Below are experts of layer 4 (counted from 0) of a mixture-of-experts language model. Rows are named gate (a neuron's input weights, with its number), up (a neuron's input weights, with its number) and show model dimensions 0-159. Each number is 128 + 24 x the weight over its row's rms, rounded and kept within 0 to 255.
Before each expert's rows: a language model's description of what the expert responds to. This comes from a sample of Wikipedia text that the model never trained on.

# expert 10
It responds to: Infinitive to, modals. The word "to" and modal verbs such as would, can, could, plus mid-word pieces like over-th-row, under-t-ake, dissert-ation.
gate2 [145 103 108 127 157 162 112 174 109 172 129  89 167 128 137 139 104 123 142 121 117 111 113 135  71 108 110 121 149 112 155 123  73 138  90 143  71  98 102 135 123 145 131 168 168 116 106 124 132 127 102 132 137 136 127 126 132 134 111 118 126 169 154  64 148 131 107 107 148 159 137 138 102 170 148 117 157 146 131 152 127 114  92  92 106 147 197 114 118 156 144  92 136 125 164 104 133 129 124 107 128 138 118 148 130  88 108 100 101  94 138 127 135 105 120 149 130 106 127 169 132 116 107 110  94 139 108 136  97 109 130 138 122 104 123 128 111 188 125 123 122  98 180  96  77 109 110 132 138 149 161  90 160 150 134 117 122 130 116 162]
up2 [125 130 123 106 173 143 123  98 125 150 117 119  79 123 118 108 127  98  90 127 139  95 155 124 119 137 161 109 156 140 162 139 152 162 133 149 131 118 142 173  87 106 143 143 154 122 106  70 126 124 129 166 154 145 157 115 117 171 128 137 103 109 123 114 122 103 135 125 157 148 142 106 133 164 170 133 135 113 100 107 103  95 131 148 147 156 154 128 135 172  98 122 191  89 152 129 150 131 137 116 121 141 117 123 145  91 105 112 121 133 139 108 102 132 113 147 125  76 131 142 184 143  88 114 128 112 160  79  97 114 163 125 105  99 149 141 106 158 162 105 128  72 131 121 148  74 111 113 159  90 130 165 134 138 120 143 164 144 151 140]
gate3 [133 106 103 132 101 106 111 123 157 113 178 102 148 142 141 136 110 128 139 127 149 134  98  62 118 171 124 149 101 131 109 113 131 141 143 167 145  89 138 119 102 118 110 132 162 134 173 138 181  90 112 125 164 108 156 115 126 123 129 113 127 155 139 123 172 123  84 125 126 158 137 130  71 159 109 128 156 119 125 126 124 119 112 102 104 157 111 100 122 188 123 138  91 113 121 134 153 178 148 171 155 128 115 117 172 117 155 124 121 151 125 187 129 154 177 121 112 143 105 138 134 120  96 163 143 146 172 132  80 105 153 147 144 137 106 162 109 157 145 162 133 128 129 149 126 117 138 132 103 114 115 117 148 155 100 112  99 130 105  77]
up3 [120 123 127 126 100 122 153 133 167 102 134 138 131 133 138 153 130 143 166 126 129 136 131 110 143 145 162 125 109 117  87 113 117 123 147 115 115 118 112 140 122 105 156 109 149 139 136 144 160  88 131 113 113 125  67 120 122  90 142 102 111 127 143 117 163 150 159 130 118 135 120 127 121 123 105 226 102 149 137  94 108 167  85 112  94 125 101 120  91 138 133 152 112 109 132 103 170 115 122 165  79 100 114 127 141 121 129 167 118 144 125 114 109  88 125 121 129 172 152 110 111 147 131 143 122 158 175 151 113 145  94  86 107 148 129 136 161 149 130 112 166 136 133 199 128 117  84 188 131 104  91 125  79 116 115 139 100 144 136 130]
gate4 [ 82 143 118 109 104 143 113 160 114 156 145 121 118 118 138 127 118 100 181 128 115 151  83 130 139 138 109 150 138  71 146 116 112 138 142 143 131  70 109 124 127 127 217 152 123 135 150 133 119  85 145 121 123 138 114  89 159 117 137 122 132 156 120 151 140 117 123 161 116 116 141 108 128 126 166 155  70 155  59 127 150  98 163 108 102 129 108 165  86 128 110 160 117 140 178 136  98 117 122 151 131 124 168 102  93 125 123  73 140 121 144 150 117 123 163 141 133 152 142 120 160 130 106 108  87 115 148 129 122 155 133 106 128 121 125 103 151 142 125 102 115  73 144 155 154 139 131 127 139 142 117 133 108 135 116 156 152 112 179 119]
up4 [ 77 119 127 120 133 120  57 161 102 156 140 177  90 159 117 104 124 142 120 154 142  84 123 112 142  88 124 117 142 155 130 114 115 159 127 171 121 106 128 140 134 135 158 142  78 130 143 113 112 160  86 149 113 113 138 123 138 123 137  89  94 105  94 150 122 122 136 117 126 163 119 133 128  96 171  92 119 169 115 142 131 153 127 102 123 154 145  93 105  98  93 130 115 205 122 110 117 133 104 132 165 132 127 120 138 107 110 128 130 125 133 167 111  76 111 134 132 136 138 148 123 137 147 165 120 132 142 142 170 117 113  94 100 108  93 102 165 105 132 161 113 161 117 134 149 151 101 121  87 104 112 142 106 122 176 137 150 110 169 151]
gate5 [139 121  75 182 130 122 139 130 101 169 131 128 107 112 171 143 143 115 164 121 111 123 160 105 110 130 110 122 120 165 110  74 109  82 114 124 152 165 126 112 162 199 123 144 122 128 139  93 114 115 137  91 126 194 135 139 115 106 139 159 118  90 160 139 168 147 146  87 136 140 139 148 118 112  97 135  67 123  83 115 125 114 145 150 115 112 121 111 129 171 129 146 121 148 107 118 111 143  98 140 144 146 152 123 127 162 120 146 126 112 134 122 158 135 190 136 130 185 154  90 116 105 132 152  91 118 132 109 138  83 174 137 107 145 103 153 128 115 123 121 138 104 123 138 141 147 134 143 119 123 159 172 147 147 126 146 147 122 128  96]
up5 [133 120  92 129 119 108 114 114 150  99 124 139 129 108 131  99  97 149  79 120 108 154 123  62 125 109 119 102 124 108 129 142 107 108 143  78 127 104 116 163 160 162 121 116 133 149 108 141  74 153 119 118 147 151 115 117 144 119  98 147 113 107 149 130 120 117 100 112 114 118 127 109 157 159  77 108 165 114 138 141 150 127  89 121 129 112 129 173 121  83 143 164 143 124  98 135 107 133 141 132 146 191 105 114 141 124 151 124 164 133 127 134 171 120 201 136 115 107 113 149 147 150 152 119 187 141 107 131  86 137  89 117 105 101 126 124 163 159 141 145 138 130  74 133 127 122 113  82  80  95 141 134 158 117 125 133 140 150 154 160]
gate6 [135 123 169  83 122 116 101 145 143 140 114 105 119 104 157 121 121 132 113 126 101 107  93 131 145 122 133  93 146 106 113 137 123 117  81 154 131 152 172 133 174 100 151 133 128  90 145 143 126 107 122  76 172 164 118 142 111 130  96  98 142 105 119 123 164 130 141 113  86 156 143 117 162 134 147 195 111 101 147 108  98 192  75 119 115 127 172 131 111 165 168  96 119 148 136 130 113 115 101 134 118 128 136 127 170 131 120 148 117 135  77 133 125 104 105  92 138  98  90 133 134 143 130 147 143 128 118 114 154  97 133 136  81  96 113 114 138 185 115 165 120 102 106 164 106 150 120 141 141 125 143  93 148 145 137 142 138 139 143 169]
up6 [ 77 152 132 172 146 113 146 129  89 142  86 150 134 133  98  95 117 122 119 111 110  96 166 115 157 134 165 132 117 161 108 123 142 138 130 134 117 101 146 148 124 154 165 126 106 135  99  92 137 151 148 145 150 106 131 180 120 161 132 153 114 164 148 160 119 125 153 172 144 108 125 102 112 132 118  97 175 126 121 172 138 111 131 139  97 133  73 141 172  92 120 136 129 131 131  98 120 154 162 113 124 133  95 113 126 150 106 155 112 133 165 159 128 133 148 126 127 153  92  89 125 122 102 132 152 137  79 103  75 153 136 125 163 137  98 165 123 110 128 109 167 149  79 137 142  85  98 131 112 143 156 170 145 122 155  96 130 156 121 103]
gate7 [130 116 110 131 116 122 132  72 101 113 118 136 155  87 150 156  87 133 161 135 134 151 153 172 102 152 111 126 153 150 127  82 124 112 102 146 111 158 117  88  81 112 122 138 121 124 114 130 104 122 142 165 172  89 104  89 138 114 109 153 125 170 171 134 101 112 136 138 141 116 119 119 146 113 147 133 182 157  97 128 148 140 108 114 148 135 141 129 137 175 121 149 143 108 134 124 166 106 115 183 153 154 146 157 116 134 162  97 170 191 140 132 146 144 138 142 115 103 125 121 146 149 129 109  87 149 115 156 133 125 112 126 183 139 146  85 141 154 128 153 120 104 163 120 111 134 172 138 114 127 151  96 139 158 185 134 160 133 129 157]
up7 [110 130 140 138  91 131 129 129 113 176 101 145 113 136 152 155 143 162 150 141 200  91 127  56 201 126 147 104 111 143 117 108 116 122 115 115 149 159 153  92 137 133 114 178 117 157  91 158 136  72 159 139 149 112  96 170 146 168 117 136 132  97 112 105 130 129 105 140 104 147 127 115 116  88 153 123 110 135 130 105 117 149 126 145 160 113  94 153 114 158 131 135 104 129 122 120 166 130 112  96 133 125 116 137 141 132 155 203 151 123 118  98 144 109 116 148 132 112 108 151 175 134 154 137 127 125 148 153 103 131 167 112 112 106  93 154  92 142 163 144 126 143 106 152 123 151 145 109 110 129 153  92 123 133 112 123 129 159 124 130]
gate8 [111 129  97 127  95 122 136 145 126 124 137 103  95 132 109  83 127  82 132 128 145 118 123 132 173 116 100 159  88 128 166  90 148 128 112 140 155 103 146 113 144 149 165 123 143 135 116 141 173 111 102 152 156 139  98 125 163 122 159 114 119 146 123 113 119 127 160 123 143 153 107 127  81 101 152 194 122  87  56 151 125 149 128 134 127  74  85 150 105 133 118 135  97  99  88 106 101 145 103 175 146 109 133 112 115 120 134 112 140 151 111  84  78 161 110 155 118 130 103 177 141 115  83 102 129 127 165 141 120 117 128 144 131 121 152 141 145 114 163 125 106 134 169 117 103 147 151 121  90 132 120 129 164 120 132 140 103 151 102 132]
up8 [120 128 132 139 157 157 110 155 171 117  81 110  76 143 118 111 115 131 103 181 131 151 126  95 146 141 104  99 110 140 157 131 158 160 139 125 121  87 135 109 103 134 137 114 126 125 125 134 123 139 135 123  93 115 172 144 156 180 152  93 122 157 160 137 140 158 120 143 123 104 128 125 111 112 116 157 131 119  98 134 133 157 181 118 114 135 142 155 126 162 119 117 110 124 134 121 127 162 165  78 128 119 143  93 141 122  92 156 154 152 162 125 134 124 140 134  76 136 173 126 157  90 121 148 118 153 118 152 159  99 124 148 110 126  80 116 139 160 128 123 108 125 117  75 129 123 120 161  69 114 118 152  59 148 161 113 150  81 111 109]
gate9 [104 147  96 111 144 128 171  86 110 137 122 152 120 121 130 108 147 117 121 120 112 128  82 127 156 102 119 104  97 171 127 116  99 142 142 148  97 161 161 132 135 126 102 146 127 142 139 142 131 122 119  96 168 124  51 148 106 121 102 156 155 125  93 125 165 156 128 166  64 113 187  90 119 164  99 144 152 151  94 138 125 122  99 147 115  81 116 111 108 142 113 122 119 125  80  92 143 169 107 126 122 138 117 107  98 126 103 111 150 148 108 157 136 117 149  94 115 116 125 151 133  98 111 119 104 146 130 144 119 114 130 149 164 111 144 181 119  96 171 179 166 136 170 126 131 136 141 121 131 137 151 126 180 118 120 107 132 126 142 141]
up9 [129 114 129 129 144  97 150 156 103  98 102 129 115 116 114 115 117 155 103 152 182 169 171 127  89 132 130 166 187 132 119 131 110 145 100 111  90 131 123 111  83 122 108 115 149 161 139 111 109 145 135 177 141 122 142 124 144  90 116 139 138 130 135 140 132 136 120 109  80 150 179 111 155  74 106 133  97  98 138 125 124 131  80 132 110 140 150  83 114 115 144  94  94 123 125 153 101 130 128 113 141 161 156 109 118  97 126 115 145 131 160  75 115  71 119  85 100 124 120 130 165 126 180 141 122 122 199 101  99 123 136  94 151 136 130 102 131 163 159 122 115 119 129 109 115 158 161 101  99 133 116 107 129 141 138 131 139 108 139 128]
gate10 [117  97 101 102 151 136 110 142  84 138 168 114 143 156 111 138 121 115 130 145  91 109  76  73 159 150 121 138 178 141 111  96 127 110 136 139 148 140 107 122 112 125 144 165 109 147 144 112 138 106 141 131 105 163 130 118 129  67  99 142 150 132 143 117 131 176 119 115 122 128 144 136 112 124  96 162 100 118 173 111 120 140 154 126 129 168 169 129 149 128 121 125 119 150 104 143  92  91 176 126  99 170 173 152 138 135 147 150 167 111 124 115 124 143 141 126 133 160 102 138 201 130 142 148  88 103 110 138  81 161 140  88  79 117 113 159  68 123 146 128 111 132 134 122 105  75 109 130 132 150 130 129 143 141 118 129 142 112 138 123]
up10 [153 119 127  83 108 150 126 132 151 123  97 103 134 159 129 148 129 132 112 134 111 143 113 141 117 160 127 155  82  81 137 119 129 142 144 141 145 118 127 142 115 128 122 149 157 142 142 122 157 104 106 113 127 131  74 114 159 132 128 148 127 160 138 129 148 100 171 130  82 123 129 192  95 162 121 160  83 130 142 160 100 125 137 119 105 172 108 122  93 111 132 135 112 136 105 134 137 130  82 177 101  89 168 171 159 151 149 149  82 141 109 114 117 152 115 170 153 144 141 155 156 118  81 109 108 127 130 134  89 123 146 124 161 207 132 155 107 163  99 116 116 129 151 125 110  92 108 108 131 167  81 127 127 128 142 129 142 126 123 151]
gate11 [134 118  94 114 158 155 138 129 127 121 110 139 134 133 131  82 114 142 122 136 147 102 109  90 160 133 103 124 156  83 123 107 133 132 100 180 118 131 135 128 113 142 129 113 117  62 139 125  93  94 109 111 144 143  79 159 117 123 113 125 151 107 150 139 128 171 148 144 144 108 138 126  92 154 131 130 155 123  91 121 121 129 148 129  58 187 175 125 145 125 131 110  77 114 116 134 109 121 106 144 137 146  79 152 144 143  95 141 141  89 141 119 123 115 146 162 128 143 109 144 164 178  90 119 113 103 117 131 160 132  47  98 131 143 139 108 146 105 158 136 123 120 158 143 159 139 115  85 167 150 160 145 133 153 130 143 127 157 124 103]
up11 [121 162 138 116 141 149 168 161 138 129 160 122 125 159 136  96 137 107  99 117  90  67 132 145 113 136 107 112 154 147 133 159  91 115  84 146  93 108 156 114 124 117 185 121 138 141 140  82  78  94 109 130 171 113  93 131 141 110 117 157 170 166 158 149 121 169  89 105 104 100 121 133 102 136 110 104 148 112  86 144  90 115 109  88 124 167 150 123 137  97 113 164  82 129 139 129 119  95 112 171 123 132  83 118 159  94 149 146 130 152 159 142 148 134 120 134 155 138 113 148 150 150 150 137 131 137 127 126 119 126 125 139 111 134 149 133 112 102 105 144 150 152 154 118 108 126  92 142 128 167 144 127 166 119 156 149 138 174 141  90]